From a checkpoint of a small mixture-of-experts model trained on Wikipedia.
Size: 12 layers, width 384, 141M parameters.
Training: a variant of Adam for the experts, 1000M tokens.
Below are experts of layer 4 (counted from 0) of a mixture-of-experts language model. Rows are named up (a neuron's input weights, with its number), down (a neuron's output weights, with its number) and show model dimensions 0-63. Each number is 128 + 24 x the weight over its row's rms, rounded and kept within 0 to 255. Numbers have three digits each.
Before each expert's rows: a language model's description of what the expert responds to; "mostly gets" lists some tokens that are sent to it at least half of the time. This comes from a sample of Wikipedia text that the model never trained on.

# expert 29
Coordinates and numbers. Digits in decimal coordinates, minor-planet tables (MPC, JPL) and sports scores or stat tables, plus by and line breaks.
mostly gets: " MPC", " JPL", "·", " By", "–5", "1.5"
up0:125134143165094120128169130109146110168115102130130139115147119162159113169182136069138130139096147155116163083113134079131112099101152123141068099164134143137153155109107169113105151117121142
down0:143176086100090140105084087164157111091168137113143087149112090125139173145111144158136152132132165137162153134105126122109127101147055102142160110114135128112072135181152091116134128143117137
up1:140123110154123154092113119142108093112162158106100109167161161107146122112140145088098111135141138106144105132153124173113073132042123095112117140128089145127133162154088140136139134142103117
down1:152124119147146151111167121154100168122114101114084096178133123150090145107144138179090126169119113128134127133114123129155075153163089143105139152129140152136110137118134121115135106149089134
up2:131093124119100142101116129106094123133168139126151125125143156144109094143151128137132117118120108156116127152142109143189152122129137187103140135138135104103123120123109123130145069094113139
down2:094113095157133139064146170095145093091149100125125092128148129112122139112114131135127122095125101144147111151117163149120151133153130079104147113132119086133092132119108122131110148117104133
up3:142127130086105149122124171134111154134065137119103151137112102178109139086125128079109126140132133159144139102113122118128110120146154122118136116140096093132154120130125134110122110118124142
down3:123195084111127149116126135138152085104153106125137094137162127124165170178181080133167123138126118156133178147142148112138103138128134150111117107125130141121112112114150129151127116137116098
up4:146147131149139178113188116175112131116087115125190124131143135086123102130132156163151190143162125111121153114085106099115162105129164123103119139168124147140106133143054139135090114115135152
down4:117137173130134146147136124174093120116094175152130109132141124129141152140151141145125113111101137105138119147142121112124106147149177129129148146146116152114096150121180154168129119149174157
up5:100155129153105154107150136160151104116130148083091146108101177154124092175134109094117114109141144111135147134148098135126093106100104135126087099122089129111103074149084159154142130128171136
down5:170106108114149120143166129131119129146124158118100107092135091123123099116115142158119112133101131139128125139114160116101082076152140119119109140135191099171162099085135142098177134159110090
up6:140125146160093149130173121162158124110096072109140142126149152153128144137115125104191181092139154113110131116089122102127110110144175126128104157142080130118115140123119106113081121123138100
down6:111116114168111118102181167124173085100146111106122093131141095112137099120125206171143130102134116142166111083100097134145154125122118178134107121108145095143125121133103127149116121133119113

# expert 5
Foreign name fragments. Word-piece endings inside non-English proper names, surnames and place names, such as Podraščan-in, Mavelik-kara, Penku-tti, plus infobox fields like Website, Died.
mostly gets: " Website", " Died", "berg", "iana", "ville", " www"
up0:140104149108139134123139120136128102134129112107156120150125123144091111142147148133142172102131158151169160135131136156100156140139131103085125143155068128179165112147086153143141093111164155
down0:136131114161129177136135106180105109112128137155132151123154105089092147133158119084120122134147131117114133150119139135149145107095167152148145138106093112082080134138145119146073144131056131
up1:123152152137156142125190131140112101127121097124148134111184135135125078086086107151162148098109104115128173106120137122163079130146162093132118131151081125102103143123111144128094105151156150
down1:109151160119146145100159083158091140172092138119148091132115110142125140169155132107124127159083110154098142104163154150105107159127127119128121108146089128140103116106138138132140205138149117
up2:104134135147139136105113163143137117136107143094137175144114130107154124135127122145135147144114124168166107144141123126146055122098142186135078122117164124137130114152116104092064120147126152
down2:097089162118104071092105126065137143102161071114138149162176135159100134090110159108158158080144118127143108163130139130142129143124112152134145175143148126145124123141132122127132143082171137
up3:116120142094129124103135147150153128153124127152153149153131130159144106189114103145149152113135113171106136114101145127138151141156144110111140146177123132112113091121152140131102146100149150
down3:146130127134163195161194103167102117145094112159101141134109136117081094105173141131108187150145154164154107150149104110087104130111129102119138104109125098149127133111103119192045121184113141
up4:120108162143137190093162109183098156132122135134160123112160158162165106087146138137129134162161160134148176078118108118163120115136123143125083119157130124145133085117095124134127144102115145
down4:143082127122178118158127124125138124160099137106096153155096153162158131145157102143095086124153087108131132125133084091156121098132142121161153123169144107085132135095141101123098163152097133
up5:116171109134118158172120150144160142120112126122112150102158129111201136165114102098139170108124157122118138134094110146125147127142134143139111105168072128141122144118112140125127071116172132
down5:142105116126181138124175107134112118117120139133105150145117130145126123164127147096156156141135136103128154113118117135131076091141176075107132091120138123151113152159142148124168133114145091
up6:145126105105128156164130073161096118121157121121156127116165108131095156096114105102122142152161167101154130167131109145109127133120112167180133121137138145139099082138071118104141087145151101
down6:136139140116140124152139099135129138143090157119129073081133158091098129178113131087147150136151112138079122139113124120134141089109132146075125133141093154146128158156161116108150109110142096

# expert 43
Years and table pieces. Years after In, such as 1923 and 2024, word pieces inside table cells and team names, score strings, and Thai-script text.
mostly gets: " ago", "^{2})", "finals", " 2023,", " 1889", " 1945"
up0:107127158138112147110130127130148148135128100124089187128138149119148109152167121122143128055122108120071111091056105141106145102097135069069123131138111117098122128119031150107137145113107173
down0:172146115104161170157143117156115141176104158140123147117120136092138120095119141130117121142131153112133068161131174130136169114142143130130162091160188133115118108083104139164120135112131123
up1:124175120128138125087119150126165097110132154113195166113128175137117105153118131146148170119134149161116158132104106128160120065108159152104135117125123127102118123151137133136089116088170089
down1:139085111111123148148147144156094145138113103132177098119115156128141154147131147130137174102117120181153153139175105086163088133132127123121163187131169127081121141135142139141134138105181130
up2:108144144136151186128145143145107135145131111142104165116152167084155134134092115137132175060156127150127117113100134094113094165175134120126099141127120171104133138143117132128102120134148100
down2:140137144074145119138090098125063196147122166147104120110120111113129100145141132111101143144161128120144101079141128130126123112073108128097131149146099185131118148129121125107138114140126141
up3:119120115136120128145122143116138162119130140118111137102113167139111106162098183066127171132174118115139127138136096080151062110106096103119099107151124165114137132115168177116182178128144142
down3:125081127140130117126129166115150171120149108147148101112130089127104113111112132119184137132112146130133155140151157140121150194121103115102114149163125127154186132153139150140122128124086135
up4:132117111101144136093135143156112120109136167152125129151139081140141100111114086135168121129134148138150150122136121149131119169125152123095064119150113112145136072072112143151102119120144162
down4:111136143164116094133108141103150128128152074110099169127123125137133132166169128157131118133111128153131188134135102100141110128101164133123101123133137119112138142160122115107131144086167141
up5:112178155138120143092123116148142106092150102115092167131118133146135111131146120110095146165124095161104155102140053133110159144107128150160112122143106155155130144123105121110185123155119140
down5:177114141096155188153155094178101134179083127138159148078096121085169108143125093103133153127116124124169128146125098117105092134134122120188147134121132154103109189166157139132143089141159117
up6:100111119129117117120125137114146129130131123114091135102174139121107128149135117084142121126140102093078101110117105102123123119184073183107129108100131122167135155127157123145108096150142137
down6:115082125121132090111111143089144113125125124131096118130106126134118153124130146134178133136152146133134140116170132094115095093151120141135132131127163128134129126111166149131123168127125137

# expert 57
The, digits, code strings. "The" and "the", single digits, decimals and odd letters inside codes, formulas, phone numbers and numeric table cells.
mostly gets: "CL", "RA", "The", "_0", "1)", "2.7"
up0:144124069101108144096117162125104167061110123104145138128156136110153129113129171127126116150170155126085166112095120122114117128113104133066096163171149171122097116127125153129140145082155157
down0:103150128132149163159174124146109144128126127165121127112098161122138109121133107109139105162154093113136113133120134133134144119089115105166154122121103109110134143093108150135165147174095120
up1:118149148139130125103124101145139105137132106121172119152112110154121097080097102130128128149146152174124118148092090131111110119110146085104094137143077146157160116166085095113089135124101088
down1:134145147140112124138111155141095127122123154108070090096083102111125131097109111143089083133161121132083110129154111181122098080130106155083124147124173131106114098112178145176091115136119132
up2:108101122115123153124159106160121133132101117128158121109132144123174136177167137142145161138085123188100175147134137132163112170138177138138112131095145118155138108155135205132075116059155132
down2:159129142152132116151148128128115117128137127108142111164144123094131110130117127125134140150132137082110139137133112190149166141138148116133110102136114085146137082145091135079128150149128122
up3:096127145139123124105124136114154119098127087078117142141130091114104111136137175075144178119145100108177095168120083129130136112104148116114113146119101132143151145150108118130149175094145142
down3:136130130104133166130113110143149142145114191174146158140128109126111130160147146159123103139096130114148117138136129127113108139151106138085142108138136132144125181127124131137137139158096133
up4:124120169122138143143101165134145133156124100088095135139118115134176128157139174138129155145093155137134114132131134054137134129112125124118073128123138143129110121127137151113072081115100129
down4:139101147175130119150152126081136119165110096181111188138139119149138095120167165099127110129160155154121129137142100132122094132119184149118121148188149129112102143128112126108130131110146125
up5:076138120118169141056101111132142100155153113096098135112146131158130063140137117132108141084164104134089155113116085137094153098116172090137107146156120090127092125146129143137132137145121077
down5:179139124119154168125119053172112113160102133124139110115139144087146157157147129143110130145128098139132132154160150124115166172173134112146136113107131137112153160142103161145113148176113156
up6:144102107116112136135096113118159095111164145122109195136104158123120143128155146065127132109114111105141160124109144134117131113143130107123148099126127121089113109155132108141108133119143123
down6:120116104079120166118177110155093108133112148125152073158143117131134102112145211148145094154084139123117145128129125166123121146124119109139125134117161140135127129152145101087163157075172127

# expert 14
Office titles, copulas. Job and office titles after appointed, became or was, such as Secretary, president, professor, plus was, is, a and table pipes.
mostly gets: " ±%", " chairman", " Secretary", " assistant", " Succeed", " president"
up0:107163144099106152123101149154154118147092146123074112081113107099118138096138131122151125150119114087132133122132135095104134140149109139062110119122114162122105142124111099108115119097105146
down0:145132123148160174133162098133110106146092132130112111180155123143137131108075156129120094137099170113124104140112145081102116125133119149122119119127106149153195078107090162084134103088153100
up1:122168116130094138110095137122111103139133154127136110089133117112115142098144072169115129160094153122108145158100094150148106165134136128148120134137128098120122073090126145112125149113091137
down1:139119142119140078117120103106145138177117109141165089139156136135120134143138145105185094154152121177143089083124101129109142112105158140116155147147124148151147097109144159141110118110164102
up2:091123120145124147109145114141130089139150163101141133158150170130124127164137125125148154086133121122135136125142113137102108133044141153114119120167081132124131127140097115121131095128160133
down2:156124115135141130147145111126097130140080107149188122141088132086162097131174134118095144154128139104119147124114146134122109091163125116133145177088130149098109116131150130130164099117131133
up3:099106164137101119119153117153172115153106137132114144079110101145124120142086166112150153175132146109098123140146118154165091117096123138093099119114102169092144143118129151176152127114136154
down3:205134140122173115158134095105126188194101117145166137154103133125131126137170133151114139146118128089134121139104125139109093126106129135143097120205098120123154142140129108099110114139107107
up4:121135138109136138153077134118110114156121152132125122103126104091132127175158145151162127110144107120129158186127150096104123175163099087156137158137119090147145086126117149122143130132104109
down4:132164071127121157086145138161104102125100115105144140133127136171113148113186123130074154151129094152134094140092110172159121107127110130128152153158097132193109152093136189097105154142144097
up5:124150115129119130077134098143148134137125122130104100134125117140119133140087165164140093116111173115116111123129123130154140101118120120116087118117112102125110143113111141108088174127125104
down5:162176137111124162105126080169167121174120112106154100106148137162095154145149167136117090133136139139121095132117133151187145133078141133098116141090105140098144137125133109103129130082096143
up6:133139124145094153115127113135150091115132128119151111108152130145140171132171118111158137135125141145111140110076075108102127129122125129104134153130116148100115148101084148119142131142108160
down6:131104116131126125175132152102160163130131131141118097120125125131137140139144154121108098117111136129137097140109125083120139108134156085152122129163142120123151161153138095112168179111109146

# expert 63
Quantities and degree adverbs. Words before amounts and degrees, like million, %, votes, km, to, much, generally, often, mostly in population, chart and election statistics.
mostly gets: " million", " %", " votes", " usually", " could", " billion"
up0:120141116147120133156127093125144131110131148094141146114148070111117177122068107119114117142158124087094166099150099089150101170139125144124144124123132114088167131146111125178123150136109092
down0:155161161093186188156125061199121114135121147131128163100120153119090141196136128069149115143154153066083133127147166131104141137118111128126138164155126105098128114133095137131142129115088134
up1:121128120167106128101114119107153141153133120107127133088173104140098151110109125148131112112130118134122113102097140159129133129168097188138130111159155116104174118174177137156149181132081143
down1:138099144142143156150168133152060133119098124181111115151146142139103119133151139115115133132143143127063153125080077133123126088181103115140163169075157142126126113139132127097140160043137099
up2:167135151169131145124145162127147151123144096136143133149149107145119175139161083137129134149116157148135132100157176143115103104184125125100126122125125090145170150140124125153128138156145126
down2:148149134123154148137125138142133157129128149115126145129131127160112112123095093104116094165116129140133177146169108112102128097129066140149135148167114135146146113122126135175091110128124107
up3:113143140130116131126097108133147137094127107146110133161150140097111149120152175161132133147141140065151159138123111120115147130170119156113089155164080158102103112138125083167101148105114111
down3:150120120146097102140103125135132126152165101134107096123134117153116154121150107143087121108160124095121107163113099127103100137122139144118156163097108135086153136122141131099121138144068130
up4:125139126137138154152165068138116146111096157131122125141154150062111131166132140115176145111103189110155175164157133167119079171161118122112100128140112141174134164135120085111083119092152102
down4:166130134105156160165147115155135154162068135104108126089109092114118088121161112082138140114121148140140145147122126161105116119137124135110106121143112125169090148113131075151148099144129118
up5:125173093112156163137147096137099105126138119138124137134143123123131164115103136101110135162163133134151140126102167112150107157178135112106122059156149125158130090125126122125118174130145102
down5:126158120142095152103116116131123140149154097092167091117111116113128164117118116163131136134159143118178140169114131123128124134120105166126060146093115115079126192159161131074117100112127171
up6:125147181134124136113135146135136117106119158101154123143105152134101171164139126104182102120161176159176158150108131090123150140155144143108126123156123163105195119154149191155124160150068126
down6:150093127112165146134137122163100125131139154135136139133109117163135098162104144147108208101157108153130077098123131118097134144149102115054091137124095104139139156114180174117082143108123128

# expert 20
Table cell separators. Pipes, semicolons and slashes between number cells in sports statistics, results and climate tables, often the one ending a row.
mostly gets: " |", " 0;", " 5;", " 2;", " 3;", " 1–2;"
up0:137097171132143108115151074140175116172136166116131154161138135119112100135164149127148138086137124059125114153117126165172121159146100108131140137135136142128154088107138148077111150111145162
down0:109154123128113117111106152113145109116128135072100149102132131090141105119167096067115136150175144111102131106103147144085166112145081124144128116132091101176108140117143167163083148159127128
up1:139130133144103124119098109122145112135081125124111145102136112164096162149099117134115110137163138133095133144157114144117134115134154154128123115122058118081138104142124125121122087104166107
down1:140166131132124162181089137150146153120089134113135145139139134084137108140109101124071137127095050096143102082114135152139126144119163124113125100180126123117093135117150153128128127097109155
up2:116153160141130130140123110103141156160146095185148085152158122159117127116107105182123139122139181141125122122145125082132113115106123108170135128121155105141144126125127109121131139130111081
down2:138132125127111111150105132101138107132141146159104080112129174134137111145130136150095127155104147119179065175104151089146089159110090136155146133160145171146146123147089147142143089145144106
up3:116169098163107163130136146154116111126105122118094158121131176138088151089129095121153128104118139106069133099123160107151115116122190159125083176111117141111120115172122110105125097118142139
down3:124089135124139155110184108152117123128076159136105140111168154102128121129124137143168141154117105102149106174187154112103080158135165129132158142078125138157179088204106138117137142095136132
up4:106141155159125114149138189106119133132122106175121138141094175144119133144135156160088130179095126150132135126154135116160123113113146115131127115164146123151108101108102140132080137104122061
down4:114128127118121111147129113121159148096134159186131132142164137117109137134097152149142090139120141134100112087126147135094124130094171130108120088126157158152128130094118133137114140087117129
up5:140122115123128148129127117126162077110152111098136136166137132116116145179143157095076122110116087125129120110126160131125156119130161136087126126124111140092140096149110124109127127132166143
down5:112110135107130070167108163095140107133102128129133126135138136152134119109124098126160122126099102127146107124161142107119114138128135156121113132149132131132143136116127140131177117115115135
up6:112097126132154126099138114141129143151127154141183105144140100118116117148121165158114164113124116120087134101111115097141128152112160103170102157140122141114129124128122135141169132110130175
down6:152109136099118128142138122130120130117126137102123121115108158112158159195129096120146145131129117164185148104121124157120087112123151173104131121124088084125122139091100117090099112146146144

# expert 49
Numbers and figures. Numerals in tables, statistics, dates and ranges, such as 8 in league tables, 9.2%, 21 m, –15, and spelled-out numbers like seven.
mostly gets: "–18", " nine", " seven", "–17", "–19", " eight"
up0:121126142155133146104114159174158152115123154133146122127128140130098159163124176118121088106124090102129128155130163146129137145101128162087147160153130134124143067154157132143135127165081150
down0:143107116090095122104133121082129087149129081145081118169129144124101120108127145119119185128133156141114151103153141124108100132159179142144124109122123132087154127100124108142158128103107150
up1:180120112107111150065140154125138125141116116123099095127115156097098143128117133102161116123096152139131141121138156120194111128138122097109125144133127115123129102094145134151089117123111139
down1:152081166118170173165136119174073162176068127114120193147131095127122109133165137119159162105137110138147135122117143117098123110150154103149118138153108112176134118130118115135128147131157135
up2:138160098151127124097136148153105135104126128120153144168137103117127166104111113151140122118145139117126108109193130139087122132154120096130130116133143126142122098106163122130148166165124143
down2:134113060119120107130102141108142072137150116119085136119093146078153132105164114170180126127160126119156133121153154117087121144153130182149166170146134127152145133166147110183170119128162131
up3:125117137161110130141167144132121133159074157152134101093150164089137089149119069142162130124141178147124129107129118144114148143088129089103126127138112144120158127144128174084120097154130137
down3:154110144170144093156143124102125121137136126092107068134134138128119127130089121152167139130127138137116121130131145124166136152144101140135061109176153097166126139132140154110127149106140100
up4:163159105103132143147108137171154137145126117152141150093136175107109095129144146080137124065132167145130110132111111099145155113124184147129119126156124153093155143105151090121073111136177123
down4:173110112130157127119161066142107132156120109116103105159119146190106141110134144162091092166150153133130126102130138122188095145121075112082144137107111140130146104132101141133184121117136170
up5:146137113115076109120101146092115132148133131110103121111089115125099091122105120135090138096088167163126117170140112104145136180147105099176131146111159123143143157148134127154155105136141131
down5:118148112121137153152130132118153107126115108077134130119116106144110122090130162119135135123151114079077132067187124138117173080162122115106129135131155103169123118126153125111114108126134149
up6:146176073120099132138123126122124128088170140144122107078125112087161149120076093176112120160129119117122116173132091125138108105092178128113143162091139144126125094115116148111134107147136118
down6:099128085077127160128170156146145157112130177152199109165135117120112109119132121104152125127096143106123120137126158164154184152136102121115091116135080135155154118113133137129087169154116136

# expert 36
Table cells, section headers. Numbers and words opening table cells or wiki section headers and infobox fields, such as Cast, History, Preceded, See, Year.
mostly gets: " Preced", "See", " MPC", "|---|---|---|", " Succeed", " Website"
up0:109125145147147136161136123138115157130111125138109135128133123124146124130132134106129091123147154141146138113108120128152102094161128118117122146133119143110128126119143127175131114098151170
down0:129077163132135143148165075147105145143082181181154135149089141124114094153092083125150136131121088136088173128144140092140079152154090140133135108103127143103143159149175148163121102092112110
up1:083137131133115143135172135141161106120133127159118135192119162120142117175131133143144136089119145166160147102104140128127171100121161155134095161167139126085140116154097124087107129108151134
down1:121122132125105120094090119073147117172124134103097120089098119146110143131096127110130153112154109098100134142148144095115073109143133143155134104104140120120145154110145148100125187109130122
up2:111153111154136121121146116129089136104143158128137153116120174150093126111148103101111154137147156140148149106109131090080130108121148104124132127141130101132124088084104103148115097113114134
down2:135119144126128132142118084170117157142106116121051165140077111103136145162107122127141100101135119117143118154113122087145103127086156143165111143124099098127067143141118153124147153119164104
up3:146111097131110126155117148124125098126127101134129154092137186160145115149159085137103161166141120129107146124130133145153121103090137126095090111159124153136089116138152095127138091125081159
down3:180125149135156134151129097190104133156092134120131142124127128133157108142146158150181149146143118127136153116125122149124161111140066159123060151124145119126108121107135111129085096122140119
up4:102130170119115138106091160165177102120147117102140142108076132123131126095100085084157126167113131122112118102143121142156147121095153096150106111113092111151123170128153143146111138140113154
down4:146113143108157124167134130122111199196091099113121160159119150133149115130164157118126106105110095148128119131123123140123142136120135174104113119123121124076139109134159098131143121115119153
up5:118122142132164120123130134144182087123138168079097141134156125184098097105100107097145130125157117138122136149107149112100091153139170134118116136128108096115141099159161141139127104147134145
down5:139154137130124146129124127181111117110111102086154160142116140099134141138177106098128114135124136087101135125131098159137104135141136127141123107164115125129121102134134130132129145187125145
up6:124112103168111181135154144192093144128117106108123131126166139173141147132129119133153134149188131109102103125110150106123087117137154079096115121159080141120132141095100181144113110104127138
down6:159078153125142110158121026120137136125112166123101193130071181118153106158119134128146093128116131123148148165155161153139158162100155173111113105146106130164113127132137145146142114137136154

# expert 2
Place-name word pieces. Mid-word pieces of place and foreign names plus York after New, such as Gu-jar-at, pre-car-ious, Angeles.
mostly gets: " York", " Angeles", "car", "ero", "tor", "phi"
up0:146145117154101125139134115126135143135141109104130153158097122108100089138084160128140104125151153140158154108116170147092114130127125126135101120149115126164131119152155093075098099144172132
down0:152149116114134137117129087160109187157102156125130090118110135146138115124147147131107116152126138141137123107142125136122202129120148106121134137170144166123092097172112107123155111102080126
up1:161128115144118132154135123134128146116108160160138150103120107143116133112106108120069139120165114107118174132134123113114125088144080156131103083142131116130151122120099092099133170151076130
down1:097083161111131075147126169087158142123124126113078156142110133134113131135105148135144140109107112150073110145143108118109120131127163085119151133123148161118143138142167137087134153126126084
up2:132126106121127120110102150123143132135136182102126124093163142130141143111110142170150118102114099135123110142082110140172163131162133155101174153101169128140169116139114102130143057100153149
down2:149139128119097164127095104174123102134118118138142147183123088141126154141183145129120099148143139142142138112133161145072157111109118134054096129124143126099106122116156113090141115151101119
up3:152136108129156120130128132112104151115133082136103162122117107158052147116112154143158127098158153088144139163149129121134083112167131149140119160134143116132082114122128113173146104138167134
down3:149087167072133172175159091190071121173095139146136126121099141151114094125107113115134163124095145151130113120099134135137154123117155117131143095151107106156142166090165115137112143099116147
up4:157117081133124127117138171100127121111135105153125130138149158138187128193118104121116129105105126109114125163107106162092157120118131109129072164165129132091098174158176157171146122166085147
down4:118097148117152085122124179100170120122168076156128123116121117143143100101142119126155173125101122183132160106135130124140111111090138124147158149099112121161115171131110132118116120121151089
up5:076137147150122129129121160149167131142134113097170131122106135083098120131130127174087161131135130171122163121115095145106136136135178148135109108148143153113149074095074154175130135091120092
down5:157172138165157169124108140158100111133101144115133063129138131154137146131129124177129158112120143087139144116179127115101112136132123095155152123177135164141144127157142115130129139145149121
up6:103097112123163153079128145135135130160133114146125114068120189136157095137099098157148168105139152140131111093082105137138158164178175082110109142168124111121113132144126140136105116158165137
down6:185125133105164204134123081202091140175060170172142122127108133180178127096115093146148106130074124116112105111115121115128135118145136117133120108092141159121132133143116123124102130150162143

# expert 18
Country names, Indic word-endings. Country names like States, India, Britain, plus final syllable pieces of Indian or foreign names (Gang-a, Gang-u) and line breaks.
mostly gets: " States", " Chevrolet", " India", " Britain", " US", " Korea"
up0:089145117124137136129149136138128098159109142111102094140143111159149113171159112187128124145133115114128092112116126096193158125114151129104127139160097112148095123112107147088166124098140123
down0:193170111101161197132125073188096145163111113123119206132157109160178149125171109111100075136117150135142114125119104160116101124140109121160135121100112109077076119120133102178135160151124102
up1:117143135121136139127163129149159124131109144137116155127129117141121129086139147140123108126119169144063140137184131136113093148115142146106102159133158104144090123144060126148100122076156128
down1:155166102156154162147108096155111142134124164139097121116106119108126154103113142127123080136103139110193119145149173109101104117155119110113099125132153100151160126117096096150153126158136162
up2:129141089128159144122134129145122105158126124102155149111121128142106145151132124153081141144143140134117129099070120088120123145143151138094107153150074119136114093121122123126127127112181137
down2:166160148122155172155117065195094143166110133108147115176177091095124152138155067134077104122122087136155130168112161094104150116084155160127130125143112127125115095176088159084127152173135134
up3:152116129130160165135170123161083108125098086140143124095193167116146135119068121147137165125147157121153134155132129116154128106143191119100079155127093112139134132098125163153123129095162105
down3:164149152133142120119133118106147111115134110135142118138129176103115142138171140147144111133113105155143110113098105123091133132150137111129128153135134158153081157090066160109120138099139121
up4:156138148144184197098170122133140122119111083139138142104132130160118145163081126105101140083147116135147179138084115128141102124185126136123115126128101128119161092151118138125138150088130109
down4:131109152111127132101100134115119145109148090094131136153124126133157155124105120157118148149122136133178097144106080101154110156112064129123129118108131141103124190126083136081122156135102112
up5:097127131104128158111116108145126135130113115106125148131117169167172128133103133146156123131141148163156103164114129113133140142115169098111121109150128131111150129132166123167115177140128144
down5:177162177139163187149123076211106146179080129125130074132137143135183167179162100157047141148154097149111067156141137107123134110147139134143110115115123103099127148178109134128155105173104148
up6:127118111123144144097111131164179130126086152064152114151132130108152091150169153167119123091116143095110164118138092048157140120144116164138130137104133129137134114120097111088101090147090120
down6:136121157163112132146131113130133092126130100118121152082150099109112130106130160181139123103139131135110122165138142139133116104102155109158091137143145154089149104133094090108123164100115173

# expert 10
Post-copula words and particles. Words right after is/was/be, such as in, of, there, apart, away, able, enough, plus the L column in sports tables.
mostly gets: "---|---|---|---|", " there", " eventually", " too", " friends", " able"
up0:102152151118139187133139110153124150181092130123131128117112101090105142093085093145155121132150137120128171103135128117120128148126155098108110102138110126094168101138138095167086135115115101
down0:111139138207125126085106162123143127086176105102119108133154130083119166137149138126144097123166066128091111176104135121090150118103160159100148120132138114122132142127141120117116141184098141
up1:117096141136096128149132113151086125125113138140133154129137135143102121168135094102114097108149118143165117109128129142156141109167160107118103076151122140132152099078102132106132095087142100
down1:145103147120112111128136134129100137137123101168118133166060090134178110118101128159112103119125111116095144115125155109122167079129105114186096086118137121105161140147150144141142114133166124
up2:107085177123141120160112173129157136145140150138092104132130166154170119095149151122118131076129144118148137123132137146145115168151155092123167123140136124159128132112131123165150109103115162
down2:109159125151137147107157138135121082151155131096121184147092116115124186150131118132131106151116124144113099126153106128103115105103129091164141099083120118124127115141123115088123154131123114
up3:105095117144126129145123156134137137154138099112120150181106115149139092152111159118169126100155124147090157127153137098150135152111165072097126119158133132128154132158116166161080161118121091
down3:136102134153151110151153116112090146160137092152135117195119103143140135153087135120113143147126141106120102116105098117153106079076123127145188126104133102149126115170157108138101143179092112
up4:098122137116098149134121154127160157139120126154153123135163109120161149146150155110146155166139130113145143078128087098061087115086141083106086110151152159122092108136163140155102132166124099
down4:133160131073143170147124099179128137153121112104121148097124124110121109145127083131167131149168097158145094152088134145134150156157123144142101155106147131110127170110151136121097115111086086
up5:086138109142077144110148174146192139155109166129096131158091168127081131146147130092101158145141113188130138103104103142152093126101137115132099158134104164155119102100114111135155133098121122
down5:109145141072105074101122147093162111157127103107150116122144132154180125137135119123105106129097148106075117100102127160147131148094094127114133112163159141150159131168144085114161145097141124
up6:131159133131149158127162076168098104114122129103160150118143171103114148142153118150134151135145119072148098101129119117091129098105148103114128090160095142114172112089129102090104107156138181
down6:094089141129155110143174149131126142129107103191128096151115135174148144107142124121108133124130134118104108155141105146127136142153137143124108116153088121165176120095088121119062144090135109